{"n_experts": 256, "router_score": "softmax", "norm": "rmsnorm"}
Below are experts of layer 2 (counted from 0) of a mixture-of-experts language model. Rows are named router (the router's row for the expert), down (a neuron's output weights, with its number) and show model dimensions 0-127. Each number is 128 + 24 x the weight over its row's rms, rounded and kept within 0 to 255. Numbers have three digits each.
After each expert's rows: a language model's description of what the expert responds to. This comes from a sample of Wikipedia text that the model never trained on.

# expert 39
router:162121126098098141120116106150139128104141096165137147148110148116125143186173119123088077140147146120134111116133171147137131140098139107146136120165084125110139121089115094165160108087134111153108133133112152128138146103125083152151082126118146104103152094116091094081150141146160155178082089116157127124117155101108139135138106115116144169100124144110131179156124107149137129112119
down1:128138135147115139094148120092121148121134131160074138110124093133114145084108103123153176146122129109087122102145177127123132109145127125174116117159141113132128146123164155157144077112147120133133124141137110113125128140123131147067139134130122090139112141105121118124164087144121120164136153128170150114124169159125136178142079150170078144170110131143198130131080138120114115094145
down2:111114117145153144103076155104119137101116146142113079104133116084093106153149113137138137134121102122141088133101130125096161140139110125140114198122119151151141157096135120149108151155121154127155115083128066118139149133118081124087150127107161085152127161137121157150136121148157112110091148124152106154113130178138129130129151160087162108123112122082116123086146130130114079157128
down3:129115141134107148106113134145098154156106097099115115120115095088105117114133135133071119132091140143118160121117164126117127125107151131140137160130135131109069122117122084165107150178148171133153103123146126154119132129119165163120175133136090135130115121149140104140138136148154145125143085120130124108122194123118138151125139182150063145155183175119154091168137138097118101120122
down4:169117102075121135143123098119135138126111135097095155154153116135136106118125075130067101125091122145111140137145138137135115139113111139126100086113110160133164097136129186114152143123148050100109127135107115154079112133122130130155116104112134147086083077119122137132132126114174167154141126114088135120131135133150107116144162115108155104148164164146137153158147107175112110118133
down5:112131087089105106124196122105069142128110105128151171113083144176133133124125123114138118121135150141118113152159129088139106110099114135157126091163113130102122106118103128107138151151135130131125114127143110153119158083134168162171139116166112138088158123158130137104123145112173112155112106136159180114150146114165134137150110113136116117162121097161123142190137104157105122135086
down6:113158150125138110119140108090135110131094107101144108105104128060129151116166119141175109145135121122084125099161100109142117115131131164136125085113153132104128128136153162118132094153153118141127135160150138128106122125121144134115136155124094182106097149151138118123129159074146162088111107167129133120099096093152164144117129144088064128119129081133175150083143115129151097149112
down7:163097143144121138187119124137101106081119130173148142129150098081115135165114131158138138108151113132099107173141172179115136155165144100129129104158161124106175117120167141137134128125116121124148117143122164133124115156136127114111150175129116098119108136104173109140148173139113142112131151110079108149101135134111155179141135129149169139127104119160061158143106118117148143147114
down8:139151136126090138121154114123120112161108108142148149149145107150109100165126179144108124153156124154120166094113139129119096117127108154109186107134119123107110155093113130129120112092172113114144135136135163149161129125141066163154106113140105156165131117163147109150114108136129114107131096098124125103102169102151124134130117114173105175069152090077117165114118090171123116133126
down9:114132122108190122111105130095131143096110135126129142124127101137103118109162117132127126159116118168114154125103111078101143090146077157112160110156096135140083137140120132142099137120141140101131120123156137139087145165115121170103128068142071172125148131126155100071131146133119090143134122117121163153131141096146130161159131178138089125145134170143142154171111115139094097126123
Word-final pieces in lists. Last pieces of words before commas or line breaks in lists and tables, like -in in district names, -le, -ers, plus other.

# expert 3
router:138139148102093148133086120152096124099142101141142141140127166105165166151188101129111098104143144115136101134128175179127139116098111145205137109158102131136128110119120073153159110091131112171114132149100174120154138132131127145147102105146169094126155129100122126127136138139158148176112111095151140118137147131076109123153120094122141130094129113102151162149139157145127130118111
down3:120160127139141108154141141141146144145124178163138143105157154145118103106117127089112116121135127125170131150175162127143086144155109110130101122126143101131143098147173156118141174111093117161126141126141162156106138162114123187100104138114185160160111146130133144125117109106111154134127122157123134156113159126138162128134090112083105131149116088126157102090077158119136189151113
down4:107137095081144104136132165137123125131095090099090119149136150138157131053108165095123133131122113098165157124123124142129107127119118155099116119147136114133126133130152155114137147144055127136132131097143174125148084145095099108136123136124154138113098160151134102120151122124116138122117120100123111131087113134141208087137165133108150105161070145163137153082139127138129156125126
down5:135095129099114112131110141125111114100163142110148115117126118135119141156167111123157128081133145158134097125124111139105174114120130113159132079108114133093156168120143121173161121137098083070124139154174133129125172151140089137116139102117134109154182111121143137118174127141115125121148181114154077135100132111143145124117135128106117131097163116097137144110161060160133098091122
down6:150154134100115121114080099139121097147126142127147100161136177121161120070133124142107115103111127129173127154170128133175187132168136113182153126118081127129119095131130144154128115126088126085160105142102136141105094129101110079110137138117129129138116158118079100119112153120138153126099148144126146111123098123099129088096132156100095156114093156104106090117132098099133139149132
down7:090142133154129130149137127132160090133120142181139133168127144120141137114140106104135126105147102148142124098099110161133080162148080125078119168131152107178122134136172131128133174103090142164092128128129115146153139123152132140108124123134116118143132119128160120133144108106143129149093086146088105130134152116093142129178158101156108079084101153097159117133102180125113163157098
down8:141133134172116108116099096109160105097139137146111097106135179132087134066128124138124138135127117189131091099156102143144178113138147079187106083114111131157126118133148119115116144117135128143142147119129135159072165115169083121135133109109113158153118110168110153144138131107145144151159139108147131129096130114124141126112094166118111122148158087102142109158128107114128080153110
down9:138139122116135083111132128157100129073163144095082109147152129149129103126135153113112141089186090148134108123091112148134114146149134139141142100153130119129107081137136075101131150157106138109160111101134151090148159138085126088096158079172156085140158126114151142119145111165134099100142104108129110093127095113114104158087142138156138100103144123112116154145141125144102128112105
down10:148149175107089146114160076139115163182140148143102163141109091130108145188086113143127115114129152117123127112145120128118152120137124102096154120156129142114143137157126087106154133101172150098128128130120111064093166125118154153131139112141109112134138093145145161112142110135125108143104174155139129151172127106104087172105088146140128162083169138136116125144109107120114113104134
down11:141115094158153133110102138117109137119123094099133105113081122163157122044163117123088125145116090140158115123135107168127159188096144128162114113101144096118114146154140103099103110121092153173103189124088152174145124117123073132134136148131161128130131136165169094137148142120136139129135107129138129119097114125119146085123152138083110119147109138145111134101114126126149133140116
Person role nouns. Agent and occupation nouns or suffixes describing people in biographies, such as bassist, filmmaker, scorer, director, player.

# expert 57
router:159157132101091151147118125126133147094148085185149160159115161114110158149177082110093123130153136116123113121138154156135093117095131116143117121144104145109127101107108114136166102078115125192122147141122131121147110115127124161140093098114148115111176116125083108138124139150149139167113100116138170136131159091087089141146103124124146127084126160145144144165109132163160130104127
down3:128114135128153114159147130127120126132112121116120128119144158120148137215109105138097132129122157137083134118100065110133157088087138125140176151159114158114085153125123110127120138137136140111119158117085128118142124146132136147137115112091100083153136129095140142113106140130108128189150123122145080095118155174173092111116102079128146145141110120132117118057134153132102150112121
down4:120165094152112134109139097146120123078142125113134140112097094115113148131183117168163120106178131158151126116102109133163159069134089169128139095157120090125106090155128133114127112111128080091145121120121140156121119143176155131144105125122161142123147142153120117150096129112125106109138146114105121116115129131161167115125119127112151080068159145115157102108124136133107148084080
down5:135134099125117103147140107142113138116112122088124083072138123120108099070131164149141125134116105164103107109126137157095142118128103135115059125102101082160145171187175136116123122153135119166143164119114149106089093130117084128113141116126147138142129138148119111120130105166169165098115105168104120159138103132138148120127144144156158136150155126143165110157137136151159157146151
down6:147189142110076130118094098151106130131129157140181131085117184169168130172155122101122152118145127097158138109102120142137088179080129104143092135142123119119140117184116111117156141138099152130136157100157116120155105099144117111132155152140137097133114108122119127138133149138154110120129156093146103138120129157143134146113115156091108109076091102118115160118124114120123133180109
down7:146120144145137149127116120098102119121122118193152134146168140136107125115164113085125166086154133133096121100124121139111101162119140095054153149138162186123134117094095138136143123097117147130123073122165116094179119062129128154106095113127134132158171119100096081136099138120121162107133137137117141117132144127143121127139132151174162119107154145149140140152132117148146129102123
down8:132135113147118097097113141094130102082100090118128159149083109162111145094114137158136138139128124128151104178130106110129159125179113125152122137125134115161103123121141163104085111112121144116154134147104138148124124102145175145108134143084166130107123099160131092107115119133105089094141090129139138116131090165120125159137145172083127151137139177094131105178118146109106148165178
down9:124137086100135117135132089149093138112084143094092143086092115120100134163116197120141124114056118102083124103159117142134151155132096141157162130128104128130146157140123121111097103167163117113110123112126154159082167147137118140122127164137138156162118114133111116144098134141151171085135140137141103128117112111120135153124107157127130172107154147120183114123089127146099158129130
down10:159096122122153097129117148121128121140093110122102124085124145142144176152132085140158131132119103157110136102129155098143099116107138160164133121109139063161103144106132104149133097176154095128118083101160165117192142151104143144156121163144103159150129136138114130130103122140150131124139150118138148141149133096080118138125165138136149125096174152108155140151155087144119104178161
down11:123127091135135124144129085141114176099120116136120093115101122119102107066114138145100154083100146095118132122117091132121144153130089098087133140145126129157102129166174128091137110114145116092149136111142134112131129185172122151110132105163115122115112086122103168129099127107134179133109096161157109123123096163138121129209111107131120091120151107157138097118131131106146128145119
Subject pronouns and auxiliaries. Clause-starting subject pronouns and auxiliaries in biographies and plots, such as he, was, had, has, who, also.

# expert 33
router:174124118109112148140137100132127126111135112159163152121093126078118153162169095104109097150116150092123114133100161123139126087088126131154120120168088172123111096125125113144155134101155083168108112156112140093122138161154109127140110099094140080102132115134090120117127139155138142166080113107149142147158141123094091165153123120120137148090147138139159175133099147158128114133097
down2:122094157147139115094102130117141126108119124112110156131170114141142168112152127149162167151123159136103128113174103124125162120086101137112134141174161147130127081081115106172119158136141155108145109115153122130154108066099113138113079069130121138135186155135145122106113143134110133139123143147073157079125112159135141100150122151105096123109098115148111114127130136153171133137146
down3:134078121111151110123138122099156127124143166143121114124205091132151108150128154156169168086085094120087083138104128130145107119115143127093160142145144164150160103116106128168124111142165112130105077108122131124131124110118151131098126142132155134148164164164173139142153119160103157136151097127086131170107144073117129126157141122137126148158126122134125106120159154122129160126149
down4:156133149112102102133146126147145091143136118116133168123100118114106114156151114143124109189136127105153119140145118129069185135111139087142172105121135131151105146094122169142132099118118102133096099179112119064113092132121128181138131134165109139143115156127117156141156174114135115157150102132122102163160124092125166082131145126115148099155149111118129142098137140169145169116120
down5:149175145099100117136117127136138134142102116165072157162161110098155122074100158171083101132099119143135143105145116111127162139118122125118104137103119159153106127125153105102170136112163128113120191167166122123084125083183155137152091143126102136131124176130112122153132124151121153137135136142109159167149131107100136114125167160128144117102121093107147134115108157115145133156124
down6:114150139148130053151151138113109131075149155085125131100134103117133145106130110113144096093109117116130079090114173117139172159127121068126140104101111087110155154134108128137137138136154115115114128171111138122137158106132139110159124149126140103109128143131121141118114127153104118071135173133163149164103157089151097120127138139122149099143097088111116131183130114108121087141163
down7:127093118131156140130117099093146119140109165116101122127131104114124184138162163113113087105170100136113123147153145098148116098111120131141100132134139148175086086143104190132145120146168172128149102141153113141088129153135117127107147091114121151133115129123148087140126064145120154108127147099139130124123100148132086125175182125127079119134119160142112137144145164130123114094090
down8:142114112159127135098106129146140126116130138166152110136138093101154118152141159106083108134136140140110152136065120165143112155099101139117089151100098139116113117188122114111130164143168144123105101166085159172150118140145116135168146132123168113146144164128134121116104143161068166138137143134144124138150113130139117154128143117141124123098125145170141168081105110072119129100176
down9:126110155142118129153113163125115141103125135179159135125082112149104116102120147106138156149089149129144086101151093134106118190141140134143123129099138132116131179110096102138129137124119119100057154116136100129157122104099141151122143146096149090116132118119118109160133149102137102091117123102098103154141112153104113130099146131122106141173058093151150124132164073143087148116123
down10:170101162110139102151112161146121143117093093139093109083132129149135135087124144137130106098162131132107119151150142186094107142111093142072156173153107114129155142127175098116160133109108163126174145161115157118117097146097148121120093115082107140139090121078121133110136150151131134111129108147143147138126150148101143133100141079121092125114163140138152125151142103123171131154111
Mixed name and word pieces. Suffix pieces like "ory" in Priory, capitalized institutional words such as National, Supreme, Central, and "such", often near election tables.

# expert 0
router:154116100109091138127122126158113131098157079146113165137123175082118172174153107129105099129145138124145103138112164132147132124083125125151127119169130147128092118113138087152157104086148089165103152130135144129148131113139090138097105126108148114125139119110097121108146179120144152177110135124185142105154162106090095136147084110112138146094120145129148153153134152169156139134127
down0:120138171121142133110179102097126164122141083067126180115147105107097122144143151122141155134118165172122100141124119145105147129117111122168103151183121114138078120125111119145170107131174120125160116130125120095075123138163115139108178170154122107111123134116102150137157166102123156143166163108143117135141133134151125149144090131132113106179161149110138131126155110131101132127101
down1:103114106126137088138098134118150119147121132076137110120129118141141140141083165146150181122085120128164158188117151066102146127188126160141159125182141128131104120122070147104119126099100124130073132112151150130089123123099139122146135140135155073142088112158168124142112173100113140116116120107138149113144109132137118132109160094145133153137145109113135098119140146138105113113131
down2:136093209177105150146103132132111131095120126111081150109115094150108102157115123120124141099114144119139108098158115125121136143170152106137093085107145116144121108199168129119108130131111123110158084120118102138097111131144125137050182089168108126158122095136116135141146128089144135116155132098123154124142152122133144123115108149160129118109162135114092114110134140132112144122138
down3:163122147134115116105129178135132118116122079151111128129173143142162162126170141058152136157107136129110060102141132168112085149125112109109122125132173129140121116098150115131144151144126130162119112117158115134164137105169121143129135095140125178156101144089163101129128121147136142129143109161143088101159101122088134136170152133151115095107113144114129136142116112188139134086139
down4:110132099132168092137124101090055150116153125139110145120151112121098079099111148156127155129167151121105108126161176138098124168125120103121137096142135143158128145098137104126090083136113167177124125076117155110126115146119182140156154125141136119162120093120126116126119142142140082145112113122115094092122148130107142129094101109115134151175087089146118111116100149113125131114157
down5:124118103147145124124112154160152163127126101138113137122128094174136090168185177105141143147136127123137193153147156138112099137110147126155138112134189104121171102114124144110115138111114137152119129114146134131115120121109129118102165129122169127138168134104130122106085118187086134102106104074136216148139119133128118134153155114092139145112118142118106160103124111121150115108128
down6:078137139112104119095131089108129139132139113129099120130105114145153090104107158137132191151133147124149190159135136118070142138130122130105132120122132108134133108095105112129096136135131143121083195132127142096116086171088095123151088118136138103098136139094134078100120117155098127089109094134155108154119127105085104150126096097114124133159156141135187143120137128119108115119137
down7:159165129125089119145136166135118111117177133089159149103108140132185132186099112114125065137092109105141122130160121151185131143121102116116106131112136140114146119147129159126102121126125168135158131141104189111138137132130140121080164091149122151148113152148128126175164120149115130188102116122111128112154089149172112114161142145114120145122113091171136146126141106150120131143118
down8:127111076137122129134079146110139136122155142142056132128094100112105113118127104168100167148133132138117190173134105111098148160092094128136097174160151101143102135118146123129121120102149121131149149139111115151091135136121113123121193139136145109109146128153129158103160180149146122136166114143114162123144115123150168176114136163105126134173155107150108103123147129131112107094133
Sports titles and tables. Words in sports results and tables, such as title, weight, championship and finals, plus pipe separators, but and and.

# expert 15
router:146105107116101153130139105146107133112162115133146171140101140117143164128184081121098088141168159115111127146118150128145104110112144134117129117181084134099104133113125086141174115073115134143097120124113160135131118133134112153133090105103150108122136119126119120131142152171150142162087089092147152140172172108090096147131099121132166139130130158105175136151104150143145085129106
down1:139148164140104149107146135141126124171137099096106134126116121115158141163132130114146099120138149133126149135075172150152166113095143115078153139152137170127100115132145107107110122114091165131150136163160147122103141167148128098101168114134128144137079135099161115119122112122106108143109081099129077136152140195149144151106138108145073157136119146117160115091121155135150084134121
down2:151149130122160115049093158118165124130134126104086161126149093116135140094116138146125140133108112138100142078152147159139152140099147147135125160102110152140142146105082133140141125114120122103081141091125144122134179094123135089118140156136168127138129132107147117121119141081126066116153150110133123146151112174121124191139128126135079106131109139114131147120146127193152156131126
down3:114084097142127132167120102115119106109136107096137130113142138126121129143131085119152142128128092120143148127162179158136089126106122107151134145124116146144174148111110178166115134121091146166108138116096194121131129088102147152133086113130123115135159158135145148099113113137158137126086140139155104131099122120130124144199102147168144112110053127180111124125123135159109123124093
down4:121096135116157166146149165103099137166142106117145122125103081100128146177173136124100142116138149094098159104156085147129139126140165161126143146139184099136104113145113115096119132119123118086150146120119199144158094174121138098135169119127119106121133177152118148186127096117144129146134123103138132125144154110144156107140153160130103148116143098143138134124139133150147126092076
down5:126137121119138139118097136179138157142108114146062114166155158093102122131154115127128126108150090139162155153155113127153133094144131150147174131119131123149073138136132134174173115123147150147124178122119113108119102160129126109163122154137074127123123108159095150111161105181121153135090157148168100129160105119128080101138143093137096135116148107110137144125146127162127147133080
down6:102116156118141139138127135117113104113129182118158084147139120073108142092137139166112097140135144152132091105193128150163112128147114118104162122163139146130102129109126143112178111120124102127143113137127131109144131174142157121119156167146160114096148104160096113166108128124096116143102140148143102178134156074140116149118125099078109087133130152107152167119115155119097123077124
down7:135118114130171134132170168172122127145124101094138119101142088152127139149131113148139091134195132120108072101120113119147145085154155125165116156130146115112107113185116101122100142132134111086131127084145118058099132140113157130097166120147114149109135174138125103141146120112123105086112159163117136121156113153168096141115117104105152133135166141130126146130138112155121139111085
down8:119116140118117138121137152123102150178141135191109114154183134079122139163170101083120147130157148143182121151125155159120144114135163118178122138099135096110104154155131173120090144149146105126129112144135133121144132138142141131101098119116129148089094132130102154124094091158138156118084098146113127146101130135123109132165175081132126142105138121123108115114173108120161142179119
down9:115121080129123142201108130143047095118151148151147113124146149132103136172103139124122144129120133106081119127151137125145134140138127158098130165130103147114116161171120107124137098090130093119145166107153149127107088120078131135142158123118149145139133108124162168127168165141170130143113123087135145133136134110117150109134114161096151150096149125139134151101107120182118077151122
Infinitive to and of. The word "to" after verbs and nouns like managed, attempt, brought back, returned, due, plus "of", "into", "through".

# expert 37
router:154114119081102139120103102142096139080160103151158158113123130136111136123168106136091103139152160088112138121102146124120132131101099113146169113159109129097109134084123102153134120088110113136120110142121164090165132137145123124134087110095156094107142123119105104104114131160152155169104103109155128170146147133087117169105094096134159143108147160097144155153126163181156115120107
down0:118145176156147127114144131078150135135084177141144111122080130135145158219092134152111125123125135119132111127167101118135133134128106141167117103134137159086144111127151120094104113131147140144129138142134135132141132129127118089157165108115101146132140085158143127124164105107105099171141160150167076088150128172090114129152123138120086101097120129110123099132146124093137129127166
down1:087132103137142131150137151165117079120119118160090125144130115162112051079068132141150171108108110126159128119137124088111105160137111113099143085126139155127108115151145141107136118130065131089158116152131145136110134094159131154106132144105106119108107149138102116124125113141086138115117131112099166151117151121125107095125164151129121129101134198140141128112122134171122124106086
down2:156120139066127124123140092179153162120117155136110099110139128119144145133091119129109085076133098123096098082136147140155145162127070106109109166134129141114133180138119107133139123139156119079139113135115113125130186143152167111142142092088135145137121101140155127146121137106138125144108129096134134145091116158145115156121105090183138110113122097110153140147089097122081140141111
down3:128143116076127122102136074119095102111155095117096115155148116115120113082116178134095135110132095144126090105133160171133093144087084127109120095113117159172132109095122142167160140163167111160119116118149116147144125121128130110129106096138125143061085127091121144099166123138094097106098127133123156123086158104130106089104118118147137122117096158121133108134121100124130111145126
down4:092120129117163157175145130155133130115173117127094119146130135138188107087081167151114170111105134104161098142158104144119110147106134147159139142126145127115114096117144135158152142153134107126145090134139166108156115136116153091102124078165058113091162117076123114121140085127105154112104128110131135122106132127135128134129132141111114169139143158138162146156159121147111141125074
down5:149088093120118154117111084083131148152207085098108158130141113104142119134165128168132129162128099115115123127115133133140146105117134112122118110132148118124097098113159098165119121147135096146091141112146141113159151137133108137145163136111148195141094134159142110096163132080161112092127112108147103152109150087145149128144173151164132129132130129104088161102147140112122164131111
down6:124152168126114081149138110153137141105117120124136108115123170168128102185109120124158124105118127096124161150150096154136113127186125092076148111115121128182149143150127136135156125103105173117094189148098129179074116146134107149165113101128127145090136119137114148149149131186119104138149136143128131119113123135155139118104100156142148159173107106125143128151113132101091146138132
down7:075131140125132164123133134154121138131137104145082103173109108132128120075085113132097131114080119161166115156122127137133135178094117107203130137131104121133095117131161136143166142150117151153135115134106126105122130115176128130101086137106143132132094128092140090124108095114161135121100100125112182161130093151104102122110181125111143141112105134126132143141139098074159114145124
down8:105116098139122102136112144115136117101131141122138150146161171126130170121137118165129120067109145095117145125112148156134138120143095167105119113134104159180099094121110137142156136118160152118113117132118144102124172110158133141085128103111108134118144129081132126120142110158155180074155131119178154170092137097170150074108128113152151150165140139114119147103137111139100158079131
Quantifiers and of. The preposition of after nouns (one of, request of), and quantity words like million, many, several, few, two.

# expert 48
router:160112130113101143119127103158128132082152113174150153134100148096130154175172094114102101132145167095140109125119127149164114119081103107143153115168107157098116106111118091148138113099135120168121122145122147100139140125139094137135087110139152099117149116127086098093148135135154159183092099113163132145146172113094130127143108126105148158094152151121156167140105132172151118122128
down0:147156174113115101136147082075127140119148145116141127124138174171097132133122131139096150141090147122134123133105081125139121059158134138155133111140116117071103110102124122148133102129113129119082136151147111124093115120150127146110139107141165162142126143120136083082171166162110159140140140117127124144165119142134128131129125119099079123120116089166135099087121155101178164155132
down1:112118151115091110115137174140141122125133104154128148118116124125117128159104126141073153103122110083106167161087137132110158148138150110151077124150072147102114155115176098158153130129154155151119146171125139127137164135142151117124115103129157156138146102145135121108151166142125160103187153122149174132130131143078167105114112095125114131110142128163149128154168092093151137109103
down2:150097093142149135163147157144117103110138093135131141120144136084148138146098174158098155115142144160163134149167119149136112126115126106149161146147152128162127102128102137102123129148140180139163087151132115133112139123143067129075102155127075127072150087115156128152146156123149130144117113111142117130146142131125101123113108100074156152110119140152125086110159114174083133120113
down3:093141118116106122154119116206148143105132118113091094121176174140144123137096155115112125129138141134090133171129162167115121166132116113080114167131154178139154136104122123166105146107114164106126125156130148158149116141114141128114140117091134117134133124122155105130126145124102137094145142139085149067134133125079126084147100087132139146167150118134132115144082133124102129180106
down4:115127115082142168111107127141132081156095147143143100136166140208130172096150131143132148143137145136115124144106149183147108134104159125075138146147151177157133152108124099143138154157125124147088105139116095097119121148116103119111122141138133126092122111115110121140089137096112100146165103097124097107095136107108145099131139126112160145161148159150113168146109165142136114145173
down5:130109138092128161128104109117113141128106123131082088122170098138114114163139165091122150126125160128106111160149153121124130118160082098076119160112143155159135121168172164094153127130144106114149102119174116097132167135147129138073157161083116123118115141094142143164136110128147114112134107155121157127113090154104131153140169136131081151129135141154104151127152135126077105166136
down6:134145152162113148151106078166085171143136120151117095096138144136130128108102105105176120160155146118137141129127103141127119144150115147137101104104116111079149126120138157134122164071126120094126163153156159144142137125119167108138123155144148164114178102138136158142152157159134123173164130125108170116123126111124149128151112174136106129111140067139138143126130099102123134131053
down7:127132161154162090158126091147157097145140098130120143120116113140120108074122142160122128162127132115154159153073142102164133123082079170121141137111121116099132129147093139109121143152119141137133137079139137117165143127140153086127097177134124146082104100114130128125142174136140147166077116096149161117174147058132156140129113135142145120104153107109135104126124133115120095098136
down8:141095119122076155166123102114131096125180114115131120122131124095093111111171124128083142148128121152108117161113198110170133151170097105146138093106140135128115150119125134116115144118109093088136177153144131152142172152160146130135122143169100122160108117151119079139146122103152109142150125139129145138115152170127150137132126142124084121142160134064130159134139116090115118174106
Numbers in data rows. Numbers in data rows such as ISBN prefixes 978, engine rpm and populations, plus word stems like bass, drum and motor.

# expert 20
router:165115124116102138114130105157125133084155109172143150135101144105129153173175093117096101132137168093136116125124123143156115116083105106145150117169104156098122107104119092147136116097128118165122121146119140101138137129136094140137088109135155096113149108123084095092146137134152156182088100114161137141148175104095126132143105123107152153094159150124158167139101128176154118123123
down0:170104099144145154137107134157097118157111107179139111075100133141151138112149086118128134086163153090133127156147116116146111114112117167150176175153100124143129101138122084112139116095080160116141135178090122159168132139130133112085119150115118138100123123103108118156115111151179151120124121112134121130129163122122113131102122089118084117101121137158120119138092091134151167110096
down1:153142130120145111106128130140120093093146137127167137110119136123174112140145115135137112152118073145163130117142144112126146114138140130115060140067063130127136114152115155146136132146112131116103096136139134141099096116169146195140146108131124105156143127125113142126098116155145141184095170167155132151138096137112103130125174110124169160156132105164110098177128163147111132159122
down2:122149125131159150109089177096106171128125129104109138180092127167136137123163109138117112124118149134098124137163126167121161114145127159156144175113125143159127111105095173174127080120098111114186122139147121157106167135121139126126109139085140100117134152127112125144098117108135115111108121084131079141117126135137104129144107122138166165126113146089083085152119124109107170134084
down3:119116152146095102120178098116104118104109105109120117085112099103156117122101108113138127129138118127139133121087125123128101124057139137129127089172066139126148121147150125127132133113077149141086109111152147144103119113119107112131110127157118121079129103143145123165105088154123131126101128168093173118146107130133120145115046154131129144132154154122160188093121162134143150129130
down4:103132133112133148138107130105097142124144076115146112131143159086114106131096133118067145129132135142109112102085119116091092174165106127132126111132146110168158152137151146130101123146063165132127142155140132148117127127098113170133067118143140102156143094120151127138134163119108109100110123131151129099131149128103116138141132086138112096103147105103168179116154146187147165093109
down5:108118130114101104135134079116094126131130176124118132124093132135115143085166072148107107171106163160097127108171133153110200118089123103135145148118150130100116101138135121141125158138140123114185151110102131127126159092144090131115126116099102120125107177101134124129118154093136096117110159126058184120111131129147132123130106132129116138123159172136093130159134121125144104110104
down6:122092133080124128137130057138105153102131141115114138115137144124160109138080154134088139145118165136166178124158124108133116124127135076129127126125130131133124124099142112136131127131143151143131131097124102140163099142114127089120084130142136128173102130127139160076110170117160155125120089132096146073100116119186133163122131140110133146127137093098095178170125076102132142156143
down7:112144124144126067130118151123110183099133109154109159133133117107111089109098173146162119096139148104190155111113141108102114155178146110090106107160143122147153110136189148114129153122184109134109141122125145108164144131120097117140102137137113120149134099129111104130128150111094164159124129100113163147160115085124134136092133136100094155134112097099086111116162134116158137122107
down8:091075149144171138134125147126107130113124177121150129151121114110151128136103171136159145078169109135145128105176110127133150116117134179093149130156111149151090089140112126102138095174166114136166104100140125100131132106092149099126111172110155110149150143145132085129121144131131120130088116124131163097097132125115081136111156130104149121089150109127103107179136145087131158133154
Table cells, decimal points. Decimal points and opening parentheses in statistics tables, plus first word pieces of names in table cells: Socorro, Los, Mor, Al.

# expert 9
router:140091118100123141122123089133129132107126102152135140144114140116121159140164110117101123146143153112107104153102158159188098120112116113116146087192142156104120125102127095126156116103136113152075131161125126140134143121154131133153081115108153102124134102082087101131159150150118120175102105139162143139178174099102107152133086126154152137117134165126155153150099150183142126122120
down1:091124125191134104150120131112159104117125167111142142119108170090159096147100102099125089157132136103111110165109104131124125092159140118156142145116134143096135089119107076078092153073171146134118129118121130157142121137106153125139149127157086134146115124108133109147107119088099099121138148091136171164132155125131140118153140122163096134106085169144150108145109097122091121108121
down2:122129130132162132105128159136106129133139117151166129157141149100135127181119094137129137137127101137150141081166158170138098153097142149080111139109159138106103173168154130117082150141138153153119115138093097153138086121139121150127105136078131101130109145101119128125129126110123141130089073122130080128128124129121145166109137101127123206139117093163129091141110095175110147105144
down3:114094132096148123072100126144115082121136153136169159125150151116107091165107117119150113147112136115142128154135130111119102141109102105174144164131106135096108114165148179146117116094144109072101093157105163110129125152108148143131148167122136094136161142147103158123114107171152182135122145155123130155120134166099147134132163123086152119101106087159110130107155115131126127148172
down4:139102124100162116122141102083123072122148078168120118102147112104119146053142153128132139142147101141175111125130136132106169158129131126125110113124141141122094178177098173125144151120133129115163143133135132115116123145179107139105113147117114129071130078110132124140129110165102120074130070144124104162149101154111146121131114096134145112132141115155115127121156123175125098117121
down5:129146107135120175123127108107126136142130153110142139085135104121107172116124135146123132130117170105112113114139148133114114116131147182117142130140154139133163147107140160145109152144154102094117117126127105085088127139096150119120094102164114098095138146199124105141158109148090131123114167136132169144134103139113121084147171174164150141104176098176140144164147124098077128115093
down6:147115088129156143153062141153121159144120115114123130091114143118117122111093156134126136125107132136112106144122142134117142134075172107153165135119114070154120141112140142161141114114155126146135132066148137124091110103134103136115129129115066163098135113100135164104124103154086147088081133186086083149141104124139136134152107113081100124132152143145112138149133124099121129147167
down7:099135156098135116092087133101133150139126088105143104124117147084112118122146140149131094123124129177151110135135192117120147120093098111127095108110121119146103126133170088173137134079148188146167132114129119105112158113159085141152088128097145115116148129108155123109171147117154154148117125094140099175130147108146159136108116128091138128149161160123158114163117137113102160105151
down8:108071094117149164158090118140131142133150110096146183101153129122160116080085128147132136145162086083155176130152108149088093129139123138149096125168130110110111130144138133093118139129149156133123133136138121161110122144142114156134153114126150120071131143136127118156137104144093116129089134136107147173195098147115161144134137111123113133151101087139129163115113121139113071115122
down9:125117091111125120152088104152135173110124077117126137084126118111105157201110095116150112112128113117097190119104085087141152120097117143163151127108133115116126100135122070111136146123137140116125165111151142125108104146159120151108089119145146112176098120160139130107095136095129105160136166096119130131158131134102139145136150065126089118136114135119143126118140142150104079142114
Copular and role prepositions. Words linking a subject to a role or classification, especially "as" after seen, such, classified, plus became, made, into.